From a checkpoint of a small mixture-of-experts model trained on Wikipedia: a sigmoid router.
Below are experts of layer 4 (counted from 0) of a mixture-of-experts language model. Rows are named router (the router's row for the expert), gate (a neuron's input weights, with its number), up (a neuron's input weights, with its number) and show model dimensions 0-191. Each number is 500 + 40 x the weight over its row's rms, rounded and kept within 0 to 999. Numbers have three digits each.
After each expert's rows: "gets" lists some tokens that make up at least twice as much of what it gets as of all text; "comes after" lists some tokens at least twice as common just before its tokens as in all text. This comes from a sample of Wikipedia text that the model never trained on. Tokens count by the router's weight.

# expert 31
router:549523522505532470505474520582484455508448522527462630539545463492555533467520485482483501518513475488448457430485570457483556530553563555523551486459462479540518485533515502466556495495473496494541473524450482449498519484584521465479473566423528610566528504546431464570459525581450521566447504522469484465566524404523504475574548462421490414525533494514478524531408530478538523435534558456503495510499515521507456481480492530524560485501523471501504509475539533489510528480458511483476422465521531504488507494527519557524429590477475499545533511528447509526520497405507523490
gate0:458530522476424449432557481509503495472530509521485508507531519517475438580492431512514445504439478444524432426553573527454530468479572432433515471491454534518520620482518480454538492467456589441522492526498497511425533500589485518480485502504553570477541512496479448506514540543441546548509500465488486500521575499529524504524552536552551508541474471545563476500511515448527454480529474487457525534550507527492481467409450556478448523433526507474457535540472564427603547510518493453489498476551457483493501487447471510517515566489493515463579526514455457549548497476505556549
up0:500494445522569529534485531484495451507494499469484475494446493479516555439525569493498556460549533574534532564458410505540509513527441528609463558476528491481463382472482499513475496522574409572464539462490523515571491501421492542510507477502433455498435495503524516479475462445563485483518482522533482490507443527481497513464487449490482514427546487457434523478500496555462567532517524502549469477453484455519525541589564465475527523526475479498559481454530458571412442489489503580534549497441511520496503512554516491454495436480565496536400457492557531496454541533478486472
gets: "9", "8", "0", "7", "6"
comes after: "1", "9", "2", "8", "7", "6"

# expert 49
router:443553557562498448456466527580528513498424524581522506494530441484543488460533462461550492446472488538480534536487464478514473522518482582520457500497486497569616479489556503523502505494533552548468495480493520419495565474567466419488553480508500492569485463457435511457530542490571534448525462470540457539487489507447449487537521532465482547465524500486518500517528473521540533417439527422479521455455490535439501537466509535480458516517563476531490546516491442484505577453458447533484583444507512473455485535488561528483576509569437517565445483549499532474606513528530501506
gate0:476443485499446474510469446524545557468471520480425518569516424537503447504474566538510498462482470511426529584514512540525464546433442475487584526500511460548480501525559497594493534488480558524514529500483502492517460498566522486456463571475442457480501489428488445450561477484496495507477540462465434501482480424501501547514566481521486471502474406464502424481518446526526497501486544469476505447432462420545520489446466555519401489460457492509437485565428515472475535435547475509478523458454539483513517506488423496463558463585481527481584523499463560470450539480508469517
up0:481444495480440445532493470579570486472431525487449559539499459533512422459456546491501494474488447513445486566522547542540464537428485479461501558487507486539490527519505511551520511501497566536511529531520460497471512511499534455431513565507439461541455497435464454538509533463521537520495524470485457461463487443469514564531540505538478542455494475421509349479574458533550517503492542474470508470451484456506509510441502557549407476447445455472454559511392486530503544423557513542453522446502514484491513474482415514451538523522438499522580546544473513470481495481505481532
gets: " New", " United", " National", " State", " South", " World"
comes after: " the", " of", " a", " National", " The", " Party"

# expert 13
router:530498511537550503497523478466523523467550478496467525503488571506480510486484541464499472449462547419479538539521512525481506484481455474512518488590459517474423444517490555487476543432473566505469579530568523491528538516533456574460530584510537449395542446469483558478490468556547429507539508489511542521517563451510448500492494465443451486455467519529486473498475534469462481454481471550482486501498411442537557578564413453531512542523487488527423538487460563555565494490458513498476512550476512579469449519485503489525575478544501526519416570487512445451539514585546443498
gate0:459475493506490494467538414525503484504615523505465438485459473473493501507452518483516501485518592493507524458454529513547499458489435524528524490488451497447486467551570431423517483511493609535561496503497479468421539511529490486568490458500477509502529546477463433420461515480501516473475509483518474454518536491553485493474562503492526486525478458492522553567466527580492463494542499522456486443479554472428475523500508528449461525550517515557434471552457483535463533495457477453451544512487549406536488536442485370476540498516521556571452488454478524441548601563480498429
up0:477479522551447475506435539441506466494495510524518555495511503444456524485538484563436486473512492564470484399532458462482470535548556473477470476551490445542530489481483518523532524573474433467464519485503541551568421512514460534489520535542494485499434531488581544581503524550462440540600505463510422529470508503525491540461462522509517565496452537510577481453482509489444521495505547492477527479498494573418477418533459515536485523493422491402491554499516467461531475563537533477507479508480474538473391506554454540424530547474542500499508507606515472494534423485483530537
gets: ":", " |", ";", ",", " /", "),"
comes after: "3", "4", "5", "6", "7", "8"

# expert 12
router:576528490558495435418382477484539505526459568530515472556524422478553560516539486431512446488522476506502537447486525526454493470507429504527466448494512458536576462499590486556451529503493531481507497515531480479552534515497479486556402477525492525547480478525506476460458516517535519519570419502505495424465437557482570509457467451514571437471580501491534531526489492479602542395495511549534433474503558552458466454506484536527476540480517443493508491503528557509581525532462465496450513529511496507477521485507534436460502507559491492505478503550448517561560493551490467533
gate0:527532491520522495504495505570486496489539486512522542450534519558549507548475515488504525473494529534476435415427418474457608464512533517455554529537525483506526497528517517456531549467527499434579554491480469429467520551400519436541490472533488530389548440546497467534465461526546427557512521551478555507473509449583495435499442499509502490534580452503470492504480470500521418485554488558536479531510499554516481473562468491582496576487437486513482512540489483550534532558488500557494488537509519451523485538546479506495585492465476530497515432393487546459479475527554463466
up0:469495480530544475501456523484534523371560520516527497582507453582510511513488546456515528460555476478552499465467510566411570493494514505522561490481498483568502500513570501501536594545493532471486503512494558472516469508481524474532451452573463485481541453450516454541513461537551463456488442478439512477480520528537487448499411449508493537451521452553526510509419551581516448473499520521549500476530500510509463507552517492540442510458514456538512503526500541554508530442515470579468479473507521467529508552552510503446602488427424553506514413442455604492458476473542527495
gets: ")", "0", "\"", "%", "),", "}"
comes after: "0", "2", "5", "7", "3", "4"

# expert 38
router:442516569495519430528468521484538434510496541513522478509562480541518511578580531511497523578463413459466470519503464584508523568510502530502571462533530523510546526527507444511475435462458494535524490508512440444516573525476474536498526535520468499533458532505523614497444509464560528522489515438470498543542477549519473473528452512421501450422576507430462544551560479512519524512486508562458520444496470542440433449539467532523472525469512475507518487482530582457488459463478533533467487526514484419504615515479555423468508483527557522513454534522455600527503532532483502518
gate0:494529484474474619454468509506545511495552510424512463490537469415477543543562567553585534501562507507506512467488554565502439501471441530555526513480511514463506521454463446548507431593509575554466532547497547473500519433495459495441481502480493549438469496485515484537465505451502505458479525578483461539408508525502527494504434508438547464525472405536513505551448469484505464501440433509564515507539481492417515426525465507538483489519504515585550512531557479514446413505508489569544521513511520444496483505460536483461541531540499534484458542506524482506511452544567503421
up0:557413564420562492528433544527524507509492509503432466473506451529521490526483469475514487557458494481480465560463536530489478532493512477550462483491407505511475561453436503504462468551581552437490522445531526481525498442471526472532491528571509458459473538461461492547527455500489577539512455500444516537510487464456483458499544489539539491481499521631549473470484456441499452519491523513501503475539471503464528535540445499511527416573464462581549555549488569492522497504535479551553482483446452518589463470507518401593515555485520444412504495508529545478482523466519464467
gets: "1", " that", " (", "y", " H", "ity"
comes after: " ", " (", "–"

# expert 15
router:519512569463425449539376536496566492509476545567515530534526438534532464507587546483542448566478439458532496443466536528515490530479429556491556530478485484478588511492495496497537553558445523525574531491488504442502565538499487458504455573545505512547452454509517484488393533504547572513488527503571483522456481502475563523453494498522540540445480512492505510507510506522498421493531482505497500415520437463462470443534495488443489456404483487543506476587563559494510457513461482489475506493514507417517568547459534487525564503481509530525517493531443470538567506563463497519
gate0:525436462534510555509492467502588457512444502496541487498481415516397495488503580453519512472487467488487515453435495475485488557478549506493520520514450505556435549479555511448527545487534608531481491512494500498512447504466476428492443417524471460509466435549574460544525463526521517513546461578469372468539510525433498483476484457495441484496500480473447480454465468556490485467511538543485455466516455502473500497566538538484520444444454491557462577566532463575450477485449504585483512429495506487491489432423520507553529557469523488514514497421502504509522439491554497499
up0:509463455480483536479582508402532426460463508451545489516483473532457479505423531462482549455480462484464473483473541514446502470444511505525485538434482497485474495497501539499424515475452555498504488478488589513500427519450421521532435459558412430478473531530549552604516524507463492556546543494491456522498512563516529518408501509519501483464489483433492506539467470561498489487518505482532479418546471463473518486527536510561432477506468515475475513472466582546504537504425524625565494526497473475516450464540535502454456485592503456601491435523494478445469459496506496511
gets: " ", " |", " October", " June", " May", " November"
comes after: " |", ";", "%", " on", "5", "4"

# expert 34
router:490561506487500404523407547477490431523512557552531523525537499529527532464572514470434466570492479491522557463444508486496523535495450533492559483490471468475546517478525515451460464489570525487537491426477504431488614483460478527543480508506493517546461487479481534478443527418544523451505459482531538494546497542464505472476530533461537491459590523483484532526546514519519479512458488466520447490482427488481443435516521540474431535478456455500502498561557560507508513456379497535452478435477462490510570487475535487531532469428510448557438478515533500602577558503493433557
gate0:532417460497451490547518538492507586457481507483523544485557491463495529550441525565523470512491514510479482510549508536511560484494460518539506509474504500578485537523514490487472514535511512495487523516560529527470576454523494574431473482545592438469494495534537440476439587582491480480511510426484497452496477504383466485528518465447512512473526425477463471584525477485508495501487480465557529525507487451471531471624551485487511447535493534503498503511458581547456551486463440512427535447435486552573480545458459418408545515536471549499501530490496444528458451569502532477
up0:453530514576483513451506536446523489560475503485453561504503507449527474491511611484556525465527561595480550421484508514454543451529534564485476544408435478538559618563518483470510530525502488540463532528480545530441471521548458492460505516565588517496464505469443424438476597508510495455488500460530505547479526460525543558474501508483483526542538491460529459541544546487590480504521579534543493500489506506495530453529508483487432436487514504568503521543481464472489505497477485462500550461524440527503488454538485461437523502451493521469485480449546411493463446480460473582
gets: "0", "s", " and", "1", "a", " in"
comes after: "2", "0", " Coordinates", " Country", "′", " Phylum"

# expert 29
router:521517603484496491431343584525519437508433512506464516562527444476519474501572477480503473513516444511514470501496450513474462523526486536465548525505470488541556483513520476468511516511492540485523469418524509457500548518537438541480455551471481504566510506413528517548471551454534564461527495501460504502507511558482541448498470489505534489411556460459504532553506513516505493447498440475520444463518441553531519437470539498474423558526501453465503457519593537531506553461417443520516553460457439430523567516496538474489509438456532518506497499534465515541579531547439470546
gate0:537474502508465502501514497530501467536498481474486529505518459548503506525544431560485569449515494443488505486534490472470534437507490455562506480504509507539502453502532434547473580567502530443473518549510529449528521472489499543517445499438579634471467498506471551510477512573600610584552567511506504514531516417506495464498500455487445531490401546508440482431513494537529508482506509590444488502532524510520532439485458479488458480541562479420512476535491525481486570453481508517472447488560514488498410470486551496480543526469453483508504482477560417443558512564437464498
up0:408494395456536547519502567502612534465535511494509505481498608457512487479479490474553497537472492524522439428435587542448466510471511437516505520515454519513553543513544547479535432506437457514535519530479532568525588488473483460468511530495463464516450563551528491475508539455485477509476501552446466536541502474428502495502524460453458499520477479504513462581507540551483497546565537491559533544492445449484510517615505494530490501520514542545538503494566517539495425521507557513446465536515529561571597463507461493529509494572480481482479433498539533512441545498493494454
gets: " ", "9", "s", " G", " a", " and"
comes after: " |", "1", " |\n", ";", " \"", " cycling"

# expert 56
router:537565506545507454442494575504494485543499560529453532537448505581576519466474540457482441570442595444427498522523491474497531486445519558607482466538485507474544587473517469482547488457510548520512519435437496461530434527496503510438451508443483517462465479497494455439527498570506504574451523464509514514537428466473523451472453503467511496441471457514494473464489511517446523452459525462582443569499533529462560454494432480534544530482507506472588510567608460499488492470465471525497481510514506488477493503479474546530436539491532569508468491446543454500483478541468438545
gate0:557494483436498430488502502528516522424526460482502524506516465487470594507490528470548542569462515528380581514506465560482500489454512460507454470521533453544536534529489509559557483466533540529497492441462573503558564502524485483479437513462477570435447482506519482492498514532497472449459568523514432455500430471565519486529594505419543481485422444470453541519482461531532475474544518564456499516525517539447536506466497478456527603485567533481541588495510412500538562444433502497539437513496480545492519550492462468458538453495470523443535486486498472514556493449518525512
up0:427526461534515544466497399457514455558451525514517438535446555439470492490535496510499528451556541513511469458492535487497508484582465526500577593460474517534519481433476470490517464528431481464530497480509526520501442516459518503496586539516518528503583492468468492482516470399513502472519447504500572535515515492537512502477481492496444474509588514493553474519524518433478472512530544406523484480489454434541497509454479456577505411534499519424464471507537553443494523488553542539551511434487538426494500446546412534495452492524489544596507467556527509427447568532491528514
gets: ",", "ing", ":", " name", " Location", "born"
comes after: "-", ":", "\n\n", "|", " •", "Personal"

# expert 23
router:495554544473524470525450530499540521487526535497524555500477513483599493536568506445494515467562432469471455503478479500460557548548462441481514477472482574535496454540457559483474517469525536516522543447515431476544485555440438553501431484492480466497489546467515552474518526487515509561479576548497503402466512510455522456463554526530472435416471394518562442598511511530479482508540437505478496508482487528560488479541429453523476506501497449487477575471481480551462538493448547573489534418536511507553561525480537531506493483589469501558502486541475509486585509413523477490
gate0:563457454431505511531498516585548473465467552481454473544569444475514469509462551500569515531554518417493537489582508590514515544529584458457514463476496455464475523518477522504468511478506450506464498545444464516487493587513541411522490466493552428524522538546453528457469535520515513529550528491496423424459526430513460496491448517496495496450493481489571512467512483464495506517504555515458399497478508505549437538483411605574523469435448487525487450437576523441491564472452506473540507491541546527506546518503540489535439469470502495554558473491467511432475490491485491503
up0:493533413476512493484527531532470495462508440553471441440466454504423477513498534480464508492520499524476492475487499536492474535464546516567534521446498544485490624532564533495447487468529492494486503569453498537522449499427483532476511434455464514497553510531376564436571580518472492507553572495453463497494487461544493550545570552582536485519504506502537569464503496525456526487509478585486473512457480523548416529467464551590469546490446432487491519431502502527467589476495497468453508494531488526480504496596597526491487524519479485523496471427462517493435471518454498504
gets: " L", "C", "A", "S", "R", "M"
comes after: " (", " \"", ".\n\n", "\n\n", "===", " =\n\n"

# expert 55
router:562589539486515437460452516482511503515530555516535478540538469517597498598531418477482460504452403544490529503462490523552499533542527515591458460535534508552506418529488509459463468477547529544481503522535496504456516497473475570481492567488516424507480506522468446422476530427509488561453530498500537510557499556494498483552533519472497495491449514493499492559466433483555463530533535516505495513497463471571389524495475436474491527427511474510493511517475559541494534472465461561475572473493486457527530563477539537559432507484455494538542501501514612559540540435466562469
gate0:539512456591514527471494543564464535434526570516512541528531491499526525485472468562514486437532418504561520519554527493604525530474483489510455491567480503498460438562449480431479468553493497493423538536523462539457523478503454553478523447530539496486577483520441459473532503513477464523495561548505468483450513543496496524481504495412456492463446532597442557499448470484471425492494563433414533457456541413545431571526499523520535508475499532458483531541526546524453432497545437495469487511495504474425543448510529529492477532444509458481565476495554520482474477477466475431
up0:494443568452469470546467449437531521574514504476482482523456540520482483546534511473491525492531625490477529527486498506453477449472509470511503529438521493479559584432535487569518521497501548523528464516442500460516523483542524458545482512508457471518430528497520551537521465521548545515502449465482562508531552441493557471513506485588525508508611493436544460481590569598540589462512443544551486545554496610489544447474517519496497481528535562564504486508488447455538514528450500500541496500503515541510508540538453454502531404535479527462492480534428498515498493557456558527
gets: "0", " US", " USA", "5", "8", "N"
comes after: "2", " |", " the", " (", " New", ";"

# expert 4
router:469483462530515521507485495480512465448489487560497474517513530491465426533523459570498500456521475483521498465527450439492605526485556520563496457437481509546462467573550452479542477510437493498553598489496474522522552444603437521463456531512569480451463538425467505488417508471517527478483496502577519512477495526506495487503494539518439449413530505524459470516534417541466534467459467469470509552473488495509480501532409517444467453455550481468436533534542543459545519502533551453471531432513510502537494520490480426530410578463529575458534586463520479496445469441460470480
gate0:511461466464496476518511424507496483466449545462442504454501565549424465474495503480540531459423465502525539509509511516532479524515443535463492455511538512554479438516535434526435492477493516561523489501558444583534474555457463487539436478525541433523479493453460518432523514571568506538497532459475399487489540486498589473478524538491447468543490518499491450536602501543490472627465468479447500435472552455530495560482497451506495479576543525585478534529545498472509445516470495504555524437490422523429491556480529438537537440471489523505519519502498498521415459510555492528
up0:544612483518546515542521542567487503437432480512530452553511518564503492534474481475498542493511528511431487526538493580495548489433481515474524436546481549523465510510596492465466425517572512494439524528452517592543508502491520492420573561438507491545560531415486513546427447530475495516625505504489477456500465547528522510521457584508465441464472459506535547437471505459475523493549491496477541451502504466525427495439497463484461521490507455544489499528491548416430536467467509465503549454558525517482483398452535518519528526465471539459496519552514464509512531473506498494
gets: " A", " D", " B", " K", " S", " T"
comes after: " |", ":", ".", "-", "|", " Al"

# expert 11
router:535536504532520460543491503524546538527526479501461466482558474453481511552559482523512559486527547513544509438488569515491521544469480522571515485560540483487499497525452502546457622448488559506480463525519520536493529516524513406419529423438512536475453539492489449518436543468501403517514530486490407472501547438508493516502445479498532516505465446530435517464539495615474467432514484476486546570466489479519527493505430459435524445487411533441548583504515502477462438541567572514521438517479525516523394518485434533479504479537489488539528507515566531474460522518519502475
gate0:516486501458480552551529529535527484420531482433423510465518528482491447522518435461460465459518422499543550579537482491492516479519453426488521502479563520416556529432506498553493474531492513520445496560512483460533493454477547482508529496433442443504510576496474582426464534484547543506615449481500510478536537559475501547557418517551470480493464497512431499429583543556531464558470551460435466467545496425521473523498561505505505535533497504512480516513537524534526486497584474450444525497416538490525512526469429490538457433487537481520489504534514451518476501428521549509
up0:494430508497473548574471565521487439487506505466476472500553495483517455572544458465459446400527469503550567579477479472559528536492431451495469501476559504458530569446512505528554482501550504496445492531542520407506461470490550410519506562453444465502511566473475540479482540482581558484576457483512511499556509548464545513519426507521466461503477452485420484497545517518565496557455555476447464465497474499516534485494612512402515533525478532505474531497520545550440491507581505477458493513452536475522475535429464496466439453521497555514498491542531492512480523434558521492
gets: " |", ";", " -", " /", "};", " prevented"
comes after: ")", "0", "3", "4", "5", "6"

# expert 19
router:489525532496499437494376522440559376531470581527564479552495445495584495546568429493466462613480486462492488469509477555519502513519486531538504490555425478472524489480531475481489502527517505523554441447475500461532552533497489550516467609538468441564466489483521526451471518429491540488515529453507533468488472477455506526497476492521510459514543457477511549493567479500559543494473491527457481487515478479469416435524497482457478568508521454504521485529569565512482504446418470518469524452481457419584601538469556464514553480500530521508468517516484494533550509482491508549
gate0:493485507580519610537465482493517510454460549514513516460503530522482491431531500497564419511503503558511503529463521481508497510489546467505530523523526569512497564481596418482497549486532462533558537485523490517519479461459468502510480420428578466519485494547505548534408468525526535577508536523463425499544503501565499611570523514503494477526494457515440474454492450499488512569492490525532455520518468544581453492513481439514541497512448482505482554435435461519581508511448548562528430500466445574448389506481485481542541526494494444498534540492492487520420536544521469473
up0:456521480493421501475553483517390480550482494476475517473445432470462485480468556486515497508620532489489517491484532536402468488538449502499555508450501490493539569478447476547478475508486525464515511524595479495474506472528543543480534493472489444472502527544454457539477526473497537480508493455495479485563620499411487444494500421512494500502511458441504518430459507487481536409500471515488535486527505465469439518487494419466479516529572557471426467457511542563482534523508408414484532502472497468563468466446499496435492531479522549548428485525468393552488491496538534450
gets: "1", " (", "2", " B", "am", " He"
comes after: " ", " |", "–", " Hor", " L", "oc"

# expert 60
router:565531495518486594517459478531544489463540477598509571508436528505562546450471545471535533558581518482497449559478536482523461616517453516495489519528559588469484536526504533516592513493526495506508467505467445505466529521553535488467429514536501502477545513521487581508488469512555492533485507496491515545463455491478533552480458498489443462470451497474451471508456503466433518445504465464508486502558534475523465431496522500485431536491502512380556475546422543501482464443472514486446454566538533539423520522486509490462511548452551544503528459550557561590503484437532551502
gate0:512481511512508507447505447474500532514502551515488525545458508486467430485427492532490484584542456522555497425527563484472497567552514456553439526503585487548521557545487562494504380456509505552461476522478461530509519546517417444548568524551545445564542568474462515507447490502508491502483500553548528514589513599501459479404396549498506464522466467515481476513472511548467542496525449516483527532509510487482483417502452552547486468523478529477486538493500465519583522471502461548497512486481503613464540518526531510515522490461473507511541519453566561432439462520490444510
up0:481500500492534498498536463500487544474541502544522495549394544497485452437436466509489525571536466514500459464550543467503473585555502509551441566527574414573500514556413509517487437486487529559507496532506467495498509559510460459545526584462533442484506562500476506581497510521541508551479509489485596495552472599481519512449398528508518446529507507533498473448538501482445552458503464512463503519516518541513493450497440483512519526474505476474505463434491482469528589494530484584476451496500501632451488472481518501450537478500475518518499551485584552473420469485451499461
gets: " in", " for", " on", " In", "In", " after"
comes after: ".", ".\n\n", ",", "==\n", " more", "===\n"

# expert 42
router:559531518514534483440433501505516455535488520437517448522499475501543507542536462500487499611513500523552479489456519541472572502530474469520512507476541479542642473471497503503549453516553547522553504477506467462544568510479499505531489511511502465500457514464485536552441531425530492443583452445525538501519511525500562456428560500470542424465527487496556533451470500536557535508446497504462468490488474529539478435598448484510494530473517396529543505516597551506518418527410477505539425473519499486548520602483536453513481530471459501485479538518501493494579480517463440553
gate0:458476543475477499447476457484501577561486382479584485485530466514481495543498457492492538587511452504441506459479604461491463567452471453554438465435479481496532433489541498479491484484521537546533574473474496528526459479554463493477497546545517460445481538511431518500452522519502527541457525512574485523515502470450525469478498540457486547520491532515466574536539456500480530534438399585521479524603455475462540518482462509513499447464515489504460508437490528529497503481400482524517483475515520505529571520421440584466487571474529500497526468501478466518539432497432434467
up0:464453513505440491475492559500487547515502469481487443495528451550409464489440507469519532469500473557439510562427565537540465479515494561510479536540549425449522407580456536513540484435537536541545528520563513526450515535460493546492515485429465459514548564462432513484566489496461557445439527460544508563457497529451536487503409481450450460461519484517418450530527452509469479536526559540589557555474490510528541450442548441500478492584544477546423531523538480509445459466501488494525471494454591473487545482448493524516505503474493535511495526501486502456524499477533470541
gets: "0", " a", " m", " km", "m", " M"
comes after: "2", "0", "5", "3", "6", "4"

# expert 51
router:524481416500474581472514516478497477483483539518471533513499572508499551535542520611493510432580556582548508496511468484545523484542523532526456530548550508482529537531434509497480518536479519575503442584464551550548481504464494522528553464512508494496532504485515534446462521506571390511552528598481507546563537494473526524494464487435508492538443475574498493545527523536385465491503496506463501544513519425445485463448508550535484474514569520541467513481501557523494448518560493506556471558436587490508432462498507475467408508561510523471549515525493485479527530455461465437
gate0:534498525524474558481459400463521524466465527514460549528549537530540511490501484518436582443540497508564520564511466518488496491546511576506445532479566477452504405438486528538505488541510524465536402508555525505516469547452447567517539464558477560494555476508440560544535541493448527454520550515508526512580531454503519498527474491468408475536526521562462442498483589569448543462431536513430461515509513446545488474525551505566526444466521532518533510543509473512536505519477487522477552536415444510512423460529495520505435534479470481498530530507411470509491530522450434460
up0:482520505502536528531544572506487425534495428432552427472475495483474544498513523490521457527462516493433493464495556479486450491474515396469526511523467524565500562567558470491496520397520508518476585474450471474480511442496586478515420495414533502466492568489561458526530426521517542557490488482558484489421450515493460537471473515551547504460444507475528575508533486437537471509565467455584568461554464532489514564468469468446458539517480471462514427488521474504481463520529552451527473465521517487492509579469506510545595517488541503520483471444519444446501455474501562493
gets: " had", " not", " has", " to", " have", " would"
comes after: " to", " he", " was", " and", " is", " they"

# expert 46
router:521547586484516463450415516462548434543501580523515554484499432525569479504532494483532515534499473487496508478522469574496494465514497532451490501542507470530534502514539470524475520508532548512470485446515506490544559539538487497516493600513522481536506429474480468505482498422529574518558537477537544477481505532476456530518490575493498469475580511499499541507515479504544550466484485494479463478529426535483395425501563546473441473513503454528528472540582561486565502485345466476494545424473478424527611494483537470520501478440511478519450517542463507491588557488516469555
gate0:515478478505506508518490490471514513461489502461460527521500490538463464540473512533579484490486489528563549478495483585577461501497527505533487458472489487459589450545530473526430520535408531486438521465485569533431514587546491489445499503446604534496564431430516494502494498417443467529522542496510458497414498473523450546587534494469537453444498551498472449436515489501458538508489534425473465517505528489518552489409524553520463422464449525519528501513497518419510489558457443443468527502559586504485473476523526463501467516465433503393520452484509449433519517512469495520
up0:462483528471464502451459437526474521534544460534537472530514519454511538449501470492404467479453535500454454534495544437525474504479509474452494491552481528567451538490444472476565508518596516565549555571488380495532447439433541540542473446589474489507432478516511509463532535467530542476506499536524546526549512564489547487521506476560455526521499393530509508481536575549509437488513552573531535479441484527497464515481438464503513531552458516499478488488570498544456526435528520489477544520426487522521552459482488555498481464506486449640513540523485536542458509485476519525
gets: " of", "2", " ", "4", ";", " de"
comes after: " ", " |", "|", ";", " part", "–"

# expert 52
router:489531432566454524526504460577539448539553494496419486432499534512522500498462519539512490498497552516456424536572509515457511458465495499537498468477551542559437413490446481476518496421489456430479545532391576512532455500507488473520531486496470532433525462429465492476563479452448418525456527511576528573485487482476409440504486468476533484537622486509524467548444463520474531481556493509482549506552503456481538486557491496519456489530498520481450521540545529476521524501548462487532458506478506479464446459558498460506501466473425515594484497504470501560536434494442549522
gate0:542431503543453504495439480479542545579520491441489412542445579461531492523496497499576516564499534462485453440526452442467582486496568535471480586473525471548477499520451532480481559473463498531507492480478554526558517451460379510504527477474548580433467466511469448523539609471550487510466512482510525579481557506471514490531448490471463395501486514575517470518462520414551497478489492515532497471462439516482465534541508506477446516447463525527486613521546455503457506501547497546517474487470543524470495482494463476550494515491546515521534533460453500450466455464445486543
up0:496520437521575457484530503521530498432531539580566527490524375547532440499508509450540538434481492483497495534550523530498464564465455491539557456458488513432548541453538484516468465537531545456486536478470465488450469534522662517509492547546494433492523473499522524505473409541457485544505500507512491499496482467528445481449530523511555497503552529410490567472461474528453571544493520471469502466512489461568557516477449485501538482510462470439506464561472589505467510492418457509463526501599447485487517498528505516445492465520445456468455489526504542491482519596517534484
gets: " the", " The", "The", " first", " new", " second"
comes after: " of", " in", ".", " to", " at", " for"

# expert 32
router:546534465540555591527424527524545446566511503550447506565473539469535598553463499474508422532556520468496489479549466531460539534531447466457517464515530476558520419531483471523502493470471494494476486488463432468476453478492553518505448477498469467507506497460520462469513508460523586438561445526462513458499473496517491455541479512485532589498444503533415470474520499521403495488484476562564448536536533462454419498484543481480513539453516502488486493469529552508505444523587478524528484428495512472604477440487497528490492531519519490464373541471487507582485561498437475543
gate0:536442448596532489626491498503496489479535557452473468550477508482506554519483509525470499520518520467497513525468461400546477576536528591508378477495453445532513509440463488569482448581507503525461468427540510448551468513526562514537529545487508548460533540503524501507497495438537528444474523606464516523516500501489485539511572502510507492462500497483447476482505501471492473475472557481475475496443576482528512502573546479444480479434521427514521483503571513525532495565565496528517446562487502460552469442454508513513383514528483549404541496503511502485497502493475473438
up0:506423418598532532596543533471500473484480491459471516543483488498565472564498470498489515535520506487501491532500428446481424512484491528505473422497492526551528492470485464603472404548515532472578503489488533428493372500512586450521473517491509563476516546466494456472456472496520552514493462516500501472507448394486474603467543461515481437477497496435415493537510478507497492449486543502519510542480459443528584522508497491470509473459440470525535517482496519485516439510559538499425479492534463472547518492498468476499426540556481554434503506474504471536459537471435462453
gets: " that", " he", " which", " it", " He", " also"
comes after: ".", ",", " that", " where", ".\n\n", "See"

# expert 2
router:480519562470481457448379503463508407492444520521510526480525444519619482498620457450521466517483522529507472513469462527487493520488462529522546489498527497482596505474482498514514503516490528492526463423523490453533570523530446518498465580490551487569475427487474502527478509446481543465540541492524497556506494465498497490453424512455509488457555496502524482537525509467540487533473469488492442468438455527482424437549501523443457585473520501506539510562584573539508538468439510494505564437440455445572558506542507490496545514451514466562428464536488460540564496501442482504
gate0:479455503531424522502407510501566487453541500441514460442455508517563534489489514544513460496407464509445442601542535455455546426511530573505533529464522504488495475470502552525485483516440495481455468515467510534512459386471592560513550565505477556449461533564509472489464473443455451496497467511503475527493463432466519507469459519445461509566477484515466556513532509410484442506492453517533503516539513427537553433556533469502541539503485565494531550568521542461572510554454521555443499463524509458552537475564497469540469507509459529460429454483455508537504517469524494485
up0:592557486463534485491530476561506518528468494462445500541498480512485552517505432514489564566560550478535570591482498484525552494546450441524451504499488530481561538452477497494449504440476471516492484551481557546565505460513499428435474479520527478505562492486540483439493458500471484483532535549518479466551545494470455500456555491544445537421585459502438497540431493552562536443526556460414527476562517489465410523493533442536546484513434423460504574498469510508542436515487484562501525562395476541524490519499547526494473513552501501587437504499524501463495511522490539522
gets: "3", "2", "9", "4", " (", "0"
comes after: " ", "1", "2", "9", "}", " km"